Below are experts of layer 8 (counted from 0) of a mixture-of-experts language model. Rows are named router (the router's row for the expert), gate (a neuron's input weights, with its number), up (a neuron's input weights, with its number), down (a neuron's output weights, with its number) and show model dimensions 256-383. Each number is 200 + 20 x the weight over its row's rms, rounded and kept within 0 to 999.
After each expert's rows: a language model's description of what the expert responds to; "raises" lists some tokens whose logits its average output raises strongly, later layers aside. This comes from a sample of Wikipedia text that the model never trained on.

# expert 18
router,192,187,209,227,195,200,204,186,210,194,207,195,217,184,222,207,202,171,214,179,173,235,231,171,201,214,200,213,192,199,198,227,185,187,188,213,182,166,229,204,223,145,199,178,190,250,179,175,177,178,178,173,178,206,221,192,205,219,215,205,168,220,189,205,238,167,204,173,224,207,170,208,169,207,225,183,226,219,178,248,183,166,185,197,190,216,210,184,225,191,205,178,210,206,209,218,218,215,204,179,210,198,160,164,191,198,209,223,203,215,201,233,162,171,193,151,216,187,236,211,188,201,192,219,233,222,249,166
gate0,209,184,207,227,198,177,208,176,209,192,214,229,226,207,169,142,220,179,178,244,189,168,196,190,176,188,230,184,181,231,225,202,194,184,202,205,179,217,183,175,201,208,221,224,171,198,189,162,203,202,190,178,179,230,212,220,227,221,189,234,204,172,188,214,187,227,177,183,217,158,165,194,198,194,217,242,221,208,225,176,231,172,190,203,180,215,193,248,227,198,164,178,190,207,198,198,218,192,191,188,176,166,181,242,200,181,216,216,239,160,189,200,193,160,169,198,206,186,208,174,224,217,216,230,237,193,175,253
up0,198,214,221,187,186,185,203,172,174,207,197,194,204,221,192,201,222,206,169,207,181,176,200,200,217,171,211,203,159,198,183,181,204,186,197,201,206,205,221,203,215,234,184,241,192,224,183,234,210,226,193,244,214,200,222,191,191,190,228,225,187,199,192,242,210,192,204,204,196,191,239,205,190,206,237,180,176,210,203,162,179,192,199,193,187,222,192,212,221,175,201,201,208,225,189,230,199,227,213,204,202,193,210,211,212,173,198,173,222,195,208,231,216,214,214,184,192,219,198,224,217,223,195,160,219,207,221,209
down0,208,206,196,189,187,199,163,209,215,233,176,198,205,238,220,185,152,206,196,215,241,208,193,195,197,212,168,199,199,190,191,212,208,153,188,196,195,225,185,194,211,199,240,186,204,220,196,233,193,191,175,171,187,195,229,195,213,193,193,213,155,220,186,196,202,206,187,195,211,207,197,218,204,252,217,174,179,212,193,207,197,221,238,166,149,217,194,187,237,204,210,229,216,224,190,195,196,180,185,180,195,227,201,179,192,170,177,175,221,192,194,176,221,195,183,231,182,192,196,196,164,220,185,197,168,197,239,169
gate1,211,175,203,178,196,228,208,215,181,189,209,183,193,236,163,213,205,195,202,175,168,245,179,204,210,198,200,202,198,203,211,183,202,205,190,217,186,187,194,156,181,198,180,242,187,223,194,198,195,146,203,222,211,198,178,166,160,179,227,222,194,194,249,207,214,196,230,177,219,192,189,222,161,218,206,220,206,176,171,203,152,215,190,198,191,208,207,178,216,222,218,214,166,189,214,223,190,201,207,232,175,194,200,222,229,176,181,224,261,222,198,187,200,186,148,182,230,183,211,217,198,172,184,192,203,183,204,209
up1,197,188,198,203,227,244,174,205,228,195,200,151,208,201,198,206,222,199,210,198,216,207,209,194,209,194,159,212,210,206,168,183,205,190,213,198,165,181,195,236,195,200,177,210,210,190,194,210,180,200,177,192,185,213,205,205,198,197,173,190,204,224,178,168,189,209,184,183,178,202,219,222,221,219,202,231,211,223,187,202,191,223,197,172,211,195,206,192,218,191,185,152,197,186,206,189,219,188,179,193,227,184,217,238,188,194,207,218,197,191,163,179,168,189,173,179,170,212,177,190,218,157,195,187,204,185,195,194
down1,159,215,204,170,214,164,176,197,193,208,227,167,194,181,185,177,203,210,166,233,196,211,198,206,204,198,234,220,184,206,201,226,219,249,171,200,175,211,181,204,188,194,223,230,219,175,201,188,251,207,189,245,182,179,176,236,174,213,190,213,182,172,203,234,223,220,190,200,166,181,184,174,177,226,151,224,213,217,217,198,236,217,221,211,192,187,185,203,217,200,195,175,187,197,241,161,173,199,188,181,201,201,183,186,179,180,194,167,221,198,163,190,160,174,173,216,193,199,174,217,208,197,213,191,185,188,182,184
Description: Line breaks, subject pronouns. Line breaks and paragraph breaks, subject pronouns with auxiliaries such as he has, she, they, had, and adverbs after subjects like often, once.
raises: " only", " last", " d", " ", ","

# expert 45
router,173,200,221,203,191,212,188,180,186,202,214,201,220,196,198,229,193,154,198,190,214,206,203,203,208,185,223,178,160,184,216,192,204,177,165,193,196,203,213,200,229,190,190,201,174,201,187,170,204,199,181,186,188,219,201,183,183,226,200,237,151,206,176,203,208,191,201,198,196,191,199,203,192,188,192,213,208,180,209,254,188,193,188,241,207,228,163,198,174,188,207,184,209,177,196,199,225,202,200,189,200,204,168,206,214,186,223,245,197,201,223,179,183,202,214,170,237,175,234,200,204,191,209,191,216,198,187,179
gate0,207,215,229,208,186,176,210,167,195,178,201,196,228,211,152,169,227,209,182,215,209,178,154,218,163,154,237,194,189,225,188,211,205,206,184,195,185,206,137,186,186,201,208,187,209,190,174,228,208,212,200,202,196,215,225,195,229,178,151,216,203,179,203,214,226,271,167,175,200,198,165,185,169,180,203,197,187,201,203,191,240,195,179,213,182,188,188,213,205,199,190,183,226,167,214,187,220,191,206,166,210,184,164,224,178,188,202,215,244,202,227,183,205,214,183,207,200,207,203,211,194,227,216,175,199,184,188,221
up0,189,220,253,190,204,216,214,227,178,191,175,194,220,191,152,210,199,203,173,196,142,216,203,197,193,177,204,215,159,215,202,192,207,204,168,207,199,190,233,200,194,216,182,212,218,225,214,234,230,221,190,211,210,183,188,190,189,192,167,207,160,189,222,233,220,221,213,202,218,204,231,191,166,171,195,204,202,181,204,170,215,203,208,206,190,199,201,194,184,190,209,209,228,210,184,206,216,208,193,233,228,200,214,214,238,202,213,187,230,197,210,214,222,205,193,180,236,186,205,225,224,175,198,182,227,217,203,213
down0,191,200,213,204,188,178,223,187,217,169,218,173,169,193,239,213,188,222,181,229,205,209,206,220,193,198,190,209,162,175,205,194,229,154,202,209,188,236,195,201,173,236,194,163,211,212,189,238,182,245,188,204,208,227,234,210,244,221,210,183,191,197,187,197,189,217,175,191,234,187,191,198,199,218,199,188,174,184,188,182,193,209,210,181,189,197,156,178,223,189,214,186,196,221,201,184,199,179,203,227,209,205,210,218,176,179,198,194,184,219,213,206,199,200,195,197,203,207,216,212,151,188,227,220,198,167,228,191
gate1,206,163,185,188,191,169,225,220,187,205,177,178,191,189,197,260,214,181,164,181,196,215,208,209,197,214,237,178,197,197,238,160,174,221,214,209,193,185,175,193,190,212,200,228,187,201,206,217,187,195,209,245,244,208,185,182,126,214,195,225,197,189,203,198,211,228,212,192,214,207,192,207,167,197,206,214,216,203,191,209,167,215,186,240,186,212,212,196,208,224,249,222,199,178,228,176,210,206,221,225,195,245,186,213,201,174,189,192,233,206,197,162,213,198,137,173,194,206,203,223,204,178,188,178,188,175,188,192
up1,209,176,209,214,222,225,186,208,224,199,188,187,205,229,178,198,238,179,183,229,260,215,212,195,224,206,204,227,198,180,204,184,219,217,189,172,172,134,204,220,159,216,211,194,183,238,170,205,190,177,212,196,196,221,187,187,227,197,186,220,228,235,205,181,198,182,204,197,196,199,221,186,210,214,200,223,220,213,184,207,190,202,192,191,204,202,222,188,230,189,195,196,228,224,200,206,222,207,214,223,198,194,194,222,221,183,200,200,189,207,166,184,153,208,187,201,197,172,178,155,182,150,193,197,177,190,230,201
down1,153,224,164,209,224,225,178,154,207,206,209,193,162,170,211,156,243,194,174,224,196,236,186,199,225,202,188,212,176,198,212,200,177,220,171,189,186,221,200,215,177,211,206,244,185,145,202,212,184,185,163,223,155,217,165,204,222,180,213,194,206,183,239,201,234,190,210,179,181,189,169,171,189,207,188,216,210,184,250,219,211,206,196,194,182,145,194,194,238,150,226,200,199,213,223,166,204,233,199,204,170,196,226,193,203,220,191,174,220,206,157,209,208,190,198,191,188,186,190,208,180,170,220,209,177,180,213,202
Description: Articles before descriptive nouns. Articles and word-initial pieces introducing nouns, especially in listed-building descriptions, such as "with a", "an", ar-ched, br-, tr-.
raises: "om", "od", " ", "lad", "at", "im"

# expert 44
router,200,192,207,203,208,218,198,206,179,207,182,177,219,179,197,213,207,207,226,194,188,180,202,164,199,207,203,182,174,228,192,240,173,201,190,197,167,176,207,215,216,211,181,194,206,232,175,173,196,200,200,207,170,195,144,181,222,209,185,213,157,226,181,220,234,194,202,189,230,187,207,196,181,166,224,185,202,174,190,205,212,173,171,210,212,239,202,202,197,199,243,194,189,192,181,202,225,213,214,179,231,182,192,186,220,190,210,231,219,224,203,238,181,202,198,171,227,183,201,216,205,207,187,222,207,200,189,174
gate0,234,163,196,201,229,182,209,191,172,214,221,177,212,198,161,175,198,206,170,220,212,215,178,228,176,188,208,185,204,212,198,189,216,188,158,203,191,207,142,166,188,184,217,203,203,188,210,215,196,200,169,178,197,203,188,222,226,216,171,212,227,194,185,211,201,219,219,186,178,184,165,188,175,161,225,231,176,197,222,187,212,193,193,202,157,213,213,198,234,157,152,186,188,180,214,214,247,180,187,184,195,150,200,201,186,152,210,228,267,179,211,182,224,208,204,184,192,195,228,212,192,192,223,191,239,186,202,216
up0,171,187,243,221,176,183,218,191,200,194,183,211,235,221,186,207,231,194,169,209,191,197,226,205,206,182,208,194,138,226,174,187,209,200,193,191,198,184,218,217,229,226,203,160,193,232,203,231,235,198,176,192,191,253,216,208,207,242,195,220,168,217,205,194,196,199,206,211,207,192,234,243,168,206,201,208,189,191,177,218,193,208,223,188,207,238,182,204,203,176,214,169,190,185,211,213,187,221,185,202,187,192,221,220,219,186,204,231,224,226,190,203,218,202,224,164,174,210,197,239,224,195,212,172,208,192,207,201
down0,187,234,199,189,183,205,201,172,211,204,199,193,201,213,214,220,205,182,195,194,207,192,240,205,212,224,229,188,206,159,179,212,231,142,186,196,186,192,192,210,217,221,209,195,244,192,199,203,206,167,199,201,205,212,222,232,212,220,188,197,194,199,193,180,202,224,187,178,219,191,191,214,207,208,183,176,203,169,238,212,179,202,198,182,174,210,203,220,215,197,232,183,219,207,186,230,225,172,230,216,202,199,179,202,204,172,213,188,216,214,190,212,227,182,203,181,191,206,226,182,157,164,203,183,195,195,190,204
gate1,195,170,202,180,217,186,209,242,189,199,199,166,194,194,199,162,199,186,211,195,171,231,211,176,204,193,190,173,188,181,233,171,199,201,211,208,201,178,184,150,221,204,216,206,184,194,210,176,180,194,181,186,206,173,205,180,165,178,194,218,160,189,227,208,220,185,195,182,204,209,201,188,181,219,218,216,209,187,195,192,190,260,188,181,217,209,210,206,184,203,196,194,183,163,217,168,193,195,237,219,222,218,214,210,233,172,214,222,201,198,197,175,196,206,156,189,177,218,205,206,200,158,207,183,202,198,207,196
up1,185,184,209,211,207,199,177,238,185,253,196,161,170,225,184,218,244,197,206,208,230,231,239,216,229,209,198,207,192,206,218,165,199,204,222,164,201,179,211,210,202,238,212,222,211,183,173,181,150,196,191,220,221,213,219,172,190,197,219,241,193,207,228,185,195,197,177,206,184,191,212,197,186,224,207,244,211,197,194,212,173,210,187,176,208,220,223,199,218,194,200,150,197,209,180,201,216,188,204,217,181,224,223,225,224,202,224,190,176,213,171,215,186,190,231,184,212,185,219,175,185,213,204,189,160,193,225,232
down1,146,201,210,201,206,218,195,191,179,200,177,182,178,215,210,168,212,184,240,217,209,213,192,239,184,200,205,210,167,185,196,199,213,223,207,185,217,211,226,225,154,214,212,222,172,185,200,211,214,180,178,180,205,198,231,206,183,174,207,197,167,177,172,176,230,177,208,185,206,197,220,191,204,207,184,211,229,175,203,203,233,204,164,180,205,216,181,172,201,194,191,217,204,170,218,175,182,189,199,203,210,226,211,182,209,216,209,166,194,241,172,217,190,191,204,214,195,195,193,209,199,193,221,171,177,195,170,187
Description: Mid-word pieces. Middle or final pieces of ordinary English words, such as er, ent, ot, as in ser-pent-ine, cul-vert, liver-y, juris-pr-udence.
raises: ".", " at", " in the", " that", " ", "\n"

# expert 46
router,184,198,184,210,172,219,197,189,152,208,183,195,214,222,200,244,232,198,252,184,246,183,194,198,210,185,182,179,202,189,234,216,193,171,164,192,200,220,214,199,221,174,159,198,185,204,198,209,201,194,216,241,189,223,191,180,196,220,218,204,202,195,188,209,227,189,172,193,235,221,190,200,173,157,225,201,218,167,206,226,171,185,192,190,197,225,218,194,195,220,219,174,213,168,193,206,224,207,202,186,201,189,194,221,185,203,229,201,181,199,194,230,204,183,187,170,194,200,197,158,204,228,208,203,216,216,218,217
gate0,223,178,214,197,185,174,220,206,211,224,241,201,190,205,178,147,182,194,189,213,215,180,189,216,183,198,220,209,167,233,197,204,211,193,203,227,221,223,140,198,191,191,208,186,216,200,177,185,196,195,189,156,184,240,227,211,190,194,182,236,185,188,185,206,202,262,170,163,210,196,184,207,160,218,209,182,203,228,207,188,201,184,203,196,164,240,205,250,198,200,190,187,204,157,199,156,207,212,171,168,182,216,202,220,209,195,225,203,235,191,207,193,190,180,174,194,196,217,209,213,195,206,229,188,212,184,193,234
up0,181,232,221,190,204,185,231,209,156,184,202,204,184,205,173,203,189,199,187,190,181,194,207,188,239,188,208,230,181,186,211,198,189,174,204,203,206,212,215,192,215,221,217,189,200,193,171,202,224,210,170,206,187,241,230,191,204,175,183,216,169,213,219,261,208,233,224,206,192,172,225,184,174,181,225,188,170,191,188,188,194,163,224,193,192,223,198,247,204,202,198,182,207,206,184,219,212,190,192,195,221,214,215,228,241,211,215,189,189,193,178,209,218,206,212,185,189,215,207,221,215,183,196,161,205,178,213,224
down0,182,218,201,216,183,197,220,168,181,194,210,178,180,230,205,162,212,197,200,210,206,217,204,192,187,193,205,197,201,222,174,197,240,159,187,211,205,182,192,212,216,186,214,217,200,221,177,207,223,188,184,179,244,196,216,177,199,203,202,207,208,173,200,229,185,196,207,197,241,208,193,166,213,202,196,219,191,191,182,204,173,155,198,182,167,214,190,204,240,177,222,222,192,197,205,201,205,182,201,199,215,183,187,218,179,173,154,235,230,219,218,192,195,195,177,231,197,181,181,192,194,236,220,199,177,176,216,203
gate1,177,186,204,169,217,205,207,243,163,197,193,212,186,169,216,221,213,217,207,194,172,242,203,199,204,196,213,187,189,190,238,186,191,221,196,198,195,207,233,159,188,205,181,198,218,180,205,174,167,195,207,219,229,192,173,160,163,207,199,228,187,173,209,206,210,210,215,185,221,190,212,186,182,212,219,217,226,188,193,190,181,209,192,208,205,197,219,214,218,222,221,225,213,185,214,176,210,219,226,201,199,224,185,218,185,210,213,217,239,196,196,184,192,191,183,177,224,190,199,205,203,175,214,196,172,210,180,194
up1,211,201,213,201,196,206,155,214,178,218,201,158,176,217,209,199,232,192,186,234,238,192,201,198,203,213,177,226,214,192,190,170,162,181,199,188,190,182,221,205,188,224,194,220,187,194,170,205,186,189,250,182,201,201,216,204,231,216,223,191,173,187,219,176,230,192,187,189,183,179,238,190,210,199,207,252,227,207,170,204,200,231,173,177,205,213,224,177,199,206,198,164,242,206,189,189,224,218,212,228,211,208,201,223,213,181,191,211,192,179,151,163,185,194,227,205,180,213,207,186,181,172,173,237,216,190,230,200
down1,182,149,196,221,177,203,180,213,253,219,233,211,175,174,188,136,223,185,179,229,205,185,183,207,192,215,174,181,166,210,198,212,212,223,160,202,195,166,200,188,175,224,218,190,220,217,204,214,196,158,167,198,194,161,187,211,213,209,209,218,185,210,214,186,204,169,190,176,168,192,189,187,182,212,178,234,203,224,208,218,193,185,205,197,220,193,177,196,224,175,207,208,203,214,223,180,187,187,188,220,215,220,227,211,155,197,173,196,227,185,161,189,220,191,178,208,172,189,224,204,167,200,226,188,176,206,209,207
Description: Descriptive adjectives and modifiers. Adjectives for colour, size or kind, and their word endings, often in species or building descriptions: blue-gray, yellowish, square-cut, different, large.
raises: ",", ".", ";", " in", ", and", " and"

# expert 15
router,208,194,184,191,198,222,213,208,179,196,223,191,200,194,216,190,228,170,203,196,171,202,216,191,157,221,202,204,210,165,187,236,190,174,205,175,206,189,205,213,206,199,191,197,233,202,171,177,154,220,204,238,201,194,192,186,201,212,200,258,161,202,177,191,239,184,188,180,220,197,204,195,220,203,236,181,233,178,188,221,195,179,178,237,217,177,184,160,202,185,228,213,196,184,211,229,216,215,192,184,209,218,179,202,181,189,210,222,210,212,233,214,198,194,220,179,235,139,227,205,190,192,204,211,237,210,206,156
gate1,211,170,222,207,203,187,204,200,191,238,201,154,182,195,182,173,194,238,180,194,208,224,227,217,212,227,203,181,230,202,246,174,165,214,213,204,221,183,217,161,196,212,200,197,234,207,206,235,205,171,222,185,205,195,213,168,159,202,222,255,176,181,226,196,191,234,201,203,208,175,192,173,155,214,213,188,204,209,182,199,172,220,178,212,200,211,216,176,183,216,235,207,217,188,222,213,204,199,188,205,187,233,203,201,211,200,193,243,234,186,194,191,212,191,170,193,194,197,223,204,208,200,205,195,185,187,207,200
up1,174,214,197,207,222,234,204,212,217,192,205,184,199,189,185,199,221,207,211,209,222,215,219,233,206,188,202,213,195,184,187,180,202,191,201,184,182,161,198,225,185,207,231,180,201,201,215,198,160,187,209,210,234,221,176,190,206,199,202,195,227,206,228,160,212,195,187,196,190,204,210,196,199,181,196,228,233,210,153,207,178,207,188,162,211,184,218,184,225,170,167,145,219,182,175,195,250,195,198,209,202,187,247,216,195,207,214,201,222,189,175,217,188,233,204,202,185,182,189,191,191,157,165,209,194,194,211,194
down1,188,179,198,205,212,193,210,221,190,209,218,168,208,201,197,177,216,169,216,209,204,238,204,226,199,197,186,176,208,210,186,179,195,255,185,212,198,215,227,195,135,210,196,220,187,184,187,200,206,159,181,216,165,238,232,222,216,187,202,205,188,213,202,223,229,200,186,197,173,200,219,185,180,200,160,187,197,200,202,208,226,208,216,223,196,201,210,197,220,195,226,210,244,203,215,152,201,175,204,180,216,152,205,163,167,201,211,201,195,212,168,197,202,170,202,210,169,196,217,218,217,200,185,202,174,175,192,178
gate2,238,175,189,168,225,225,194,226,169,195,184,234,217,202,240,250,201,204,226,181,179,226,170,185,173,228,187,201,219,194,221,205,238,212,223,183,218,231,217,230,191,201,188,224,177,203,193,198,179,247,178,207,172,149,201,197,202,169,171,175,169,190,223,192,233,201,172,191,195,177,196,210,204,214,205,200,193,147,184,165,208,195,186,175,203,211,218,211,198,195,186,186,230,189,147,204,223,174,200,207,198,182,178,170,205,178,218,216,190,209,201,188,229,182,189,214,197,199,193,156,189,188,192,181,208,185,210,170
up2,183,203,187,186,181,174,192,194,190,192,205,208,179,183,185,191,216,207,239,233,218,195,188,227,187,233,163,181,209,210,172,237,179,229,210,212,194,188,205,194,186,195,208,163,208,221,215,188,224,178,193,246,205,211,220,192,200,219,193,154,193,209,190,183,215,192,202,181,233,179,195,205,192,193,189,220,198,196,211,196,228,216,198,158,207,221,201,201,179,204,210,192,184,169,173,205,207,199,196,200,193,221,177,247,198,224,199,225,211,203,197,233,200,213,182,218,200,148,214,175,208,185,201,236,175,204,210,222
down2,205,182,184,176,237,197,196,201,171,199,213,224,213,185,229,237,226,168,220,204,185,174,185,171,189,165,177,205,166,224,180,188,229,220,190,178,190,209,207,209,188,224,161,196,261,203,205,249,208,207,208,208,193,232,180,189,195,224,214,165,199,213,199,226,224,202,207,244,217,182,163,179,203,168,186,214,181,191,192,208,168,238,206,195,186,205,192,201,184,185,192,174,230,224,185,226,208,188,226,214,196,218,208,190,184,182,193,174,202,155,217,211,211,219,201,204,189,192,232,203,169,183,188,188,229,189,201,187
Description: Measurement infobox separators. Separators and unit tokens before numbers in geographic infoboxes and dimension descriptions, such as "ft (", "- Elevation: ", "Total: ", coordinate marks.
raises: "1", "2", "?", "20", "16", "3"

# expert 7
router,185,152,183,216,191,217,219,184,213,215,186,217,223,189,194,244,230,184,225,177,192,238,215,180,182,186,177,204,209,203,200,202,200,176,178,227,190,226,161,232,231,167,188,183,214,188,220,182,177,196,165,185,189,177,205,184,185,194,173,196,219,211,174,229,219,192,182,174,208,246,189,197,217,179,201,218,231,181,173,206,187,192,177,204,224,212,182,204,153,212,227,176,209,219,212,199,197,216,199,179,222,203,201,188,179,198,221,215,223,207,230,215,191,191,192,180,225,203,186,193,215,205,162,225,198,179,199,223
gate0,224,218,221,219,171,188,178,191,236,228,206,195,189,195,164,197,228,206,184,186,201,199,168,233,185,193,177,169,180,207,221,211,208,190,181,201,191,213,183,170,175,161,225,224,211,162,185,203,185,190,218,206,169,188,208,210,213,166,194,229,211,189,188,217,212,244,189,172,216,192,169,184,177,199,205,244,200,245,213,196,194,195,211,179,165,196,207,225,209,186,164,179,205,187,196,217,234,212,187,166,187,216,182,221,209,180,199,223,258,219,198,199,182,177,203,160,208,189,225,215,199,212,195,194,202,173,197,227
up0,214,212,240,205,199,200,202,227,179,209,177,221,210,208,205,212,188,195,156,187,195,196,193,205,218,192,196,225,158,193,211,157,185,176,196,174,197,205,247,178,191,192,211,201,167,220,204,204,222,180,195,236,178,198,223,184,196,224,196,234,199,184,205,229,210,198,202,205,174,185,184,225,224,226,206,173,197,203,212,184,192,183,212,214,194,221,198,209,201,176,206,193,177,210,185,227,185,212,204,202,234,203,220,227,196,160,219,202,195,209,188,197,194,190,186,183,227,210,233,222,209,218,212,183,230,195,219,211
down0,180,209,195,204,222,204,178,187,238,181,216,224,182,184,203,185,198,179,214,240,209,225,206,214,243,195,207,211,193,180,199,203,230,144,201,205,184,197,197,170,229,189,221,179,236,207,193,218,194,200,188,187,186,200,214,187,226,207,175,191,229,202,205,174,195,168,177,203,205,192,180,170,218,231,220,177,196,211,206,197,184,211,215,184,210,201,203,214,227,212,229,212,193,230,228,194,194,214,227,190,231,196,199,203,179,178,214,228,233,208,206,195,217,183,200,217,160,184,206,215,180,202,171,164,181,180,256,214
gate1,195,194,212,202,179,183,221,227,176,212,188,147,197,201,210,218,208,211,196,191,198,243,202,197,247,194,198,174,183,181,231,181,212,197,195,216,184,183,219,190,199,207,170,214,213,212,205,198,168,171,191,248,193,175,209,166,174,153,216,233,204,178,245,178,205,206,217,197,192,196,210,191,171,212,214,225,213,180,188,187,165,242,156,196,227,206,231,203,166,222,215,229,216,228,213,186,205,175,217,223,199,223,220,203,183,184,171,199,257,180,196,174,210,190,168,196,189,168,226,168,192,175,226,204,179,212,188,207
up1,181,175,199,206,234,220,201,209,220,214,192,180,202,163,195,209,218,227,190,234,207,211,235,200,205,186,214,161,203,202,227,201,177,203,183,188,157,177,208,211,166,221,215,199,224,228,208,188,170,200,225,191,213,209,206,210,191,214,194,203,176,251,196,141,207,187,184,202,184,178,212,213,195,196,216,206,206,233,178,213,192,194,193,222,220,194,177,165,226,218,189,174,194,177,199,212,207,196,182,201,214,213,224,210,209,200,231,222,203,173,146,193,203,207,205,201,181,180,175,194,163,168,194,213,204,180,223,205
down1,136,210,227,213,204,188,194,184,211,222,189,194,180,206,178,152,200,222,188,245,172,213,196,190,207,167,231,189,193,210,189,193,205,232,206,194,195,193,229,175,177,213,201,242,202,207,201,202,209,194,148,207,176,224,195,186,171,192,200,190,182,236,217,235,199,201,207,190,183,181,163,185,181,197,188,215,224,231,221,228,208,196,200,212,185,182,216,200,219,204,211,182,191,190,242,191,180,187,225,200,194,190,182,175,184,204,179,214,238,209,162,190,210,192,196,189,158,204,223,226,186,217,209,196,178,187,202,185
Description: Particles and song titles. Adverb particles and short words in titles, song names and table cells, such as back, up, out, Come, Go, Both.
raises: ",", " and", ".", "-", " and R", " and N"

# expert 17
router,223,187,183,197,178,219,214,187,233,194,219,220,219,205,245,160,207,175,202,163,178,194,199,164,212,245,195,197,209,195,230,223,198,174,181,179,198,192,217,189,226,208,169,190,213,199,214,193,175,188,169,217,190,182,166,203,179,202,217,216,183,219,167,237,220,182,222,196,211,216,224,207,219,212,228,167,218,163,200,188,216,200,193,217,187,220,194,198,189,198,195,203,214,179,171,200,227,195,237,169,202,192,161,184,166,206,191,203,245,210,214,205,216,196,213,166,209,169,197,176,164,226,182,227,212,228,212,177
gate1,206,201,236,205,152,172,207,196,189,187,183,208,197,228,186,203,180,185,225,220,234,228,204,207,227,220,217,180,155,208,229,182,199,190,229,197,213,181,213,170,208,186,207,204,171,200,213,223,186,166,234,209,188,199,188,180,151,221,181,222,184,237,219,195,189,202,206,191,179,188,229,217,195,210,192,241,193,186,194,185,142,215,217,193,171,210,223,188,219,240,207,215,225,206,203,199,217,184,231,242,171,224,209,199,244,175,198,214,240,219,202,202,214,176,169,232,202,180,203,230,182,196,182,196,198,201,172,225
up1,190,192,188,210,227,212,178,229,218,197,196,188,198,196,194,193,230,180,183,182,200,215,240,209,218,203,149,198,181,192,186,178,184,184,195,194,174,177,173,202,164,226,210,221,176,216,194,181,160,179,205,190,209,212,214,187,210,224,191,243,174,197,189,185,175,179,201,213,209,208,216,233,196,198,204,226,220,214,179,206,187,196,208,170,218,211,213,190,225,166,154,179,195,176,187,201,240,216,197,214,201,195,194,194,205,187,218,197,219,202,181,205,173,215,223,194,182,206,188,204,210,154,168,196,202,182,233,191
down1,180,195,225,234,220,237,182,207,217,201,211,186,204,180,190,164,207,196,163,203,200,200,183,206,202,184,210,219,202,207,175,185,199,261,211,205,219,204,183,176,157,211,207,215,185,231,207,207,221,208,173,225,187,196,188,201,162,218,208,191,210,173,204,242,205,201,222,148,179,186,205,164,190,173,174,236,236,224,209,214,206,191,191,182,182,192,177,209,221,188,212,203,183,204,214,149,213,182,212,200,226,176,202,190,160,185,223,184,219,242,177,189,204,169,206,200,181,175,233,199,180,203,192,165,158,168,184,183
gate2,211,187,188,165,220,235,187,226,189,195,202,195,184,192,218,249,207,200,204,186,206,199,215,220,194,225,204,205,185,193,183,219,209,188,179,171,176,202,188,201,171,211,178,285,211,212,170,184,170,265,213,214,193,188,227,211,214,170,172,200,194,192,211,170,205,170,206,178,193,198,211,188,207,203,222,181,215,182,187,160,201,208,202,184,194,181,178,190,227,217,183,184,219,169,137,206,190,212,179,218,228,196,220,216,195,186,221,198,195,211,208,232,188,172,168,209,190,196,200,179,205,186,231,179,207,187,218,184
up2,195,178,154,185,186,205,226,195,236,215,202,167,213,190,179,226,214,208,199,232,199,204,205,220,177,182,162,191,235,211,205,194,204,215,211,186,182,200,184,194,190,173,196,208,198,204,187,227,207,197,227,217,214,203,215,196,230,214,174,169,218,188,218,204,205,219,193,207,240,218,234,203,203,195,172,213,227,175,205,205,214,211,194,175,217,215,187,187,165,215,185,161,196,135,220,193,224,178,187,215,222,219,163,238,196,203,189,216,220,159,204,245,194,192,214,217,215,181,199,190,213,196,221,206,178,193,223,183
down2,224,185,200,195,230,187,202,222,200,191,215,249,206,176,211,249,216,188,257,174,226,180,185,207,198,208,198,199,201,195,176,185,190,210,179,176,167,207,189,171,203,189,198,178,191,213,236,243,203,222,204,232,190,208,169,203,221,191,204,173,211,168,221,225,212,193,186,202,229,171,198,209,205,147,190,219,189,191,208,187,197,217,189,211,201,187,192,181,198,195,186,211,221,192,196,236,191,164,210,214,225,211,221,237,200,183,168,183,188,163,195,202,237,210,221,207,197,177,189,194,170,217,205,195,222,168,203,226
Description: Infobox and chart fields. Field labels and cell separators in infoboxes and chart tables, such as "- Coordinates:", "- • Total:", and pipes before peak positions.
raises: "1", "16", "2", "s", "5", "36"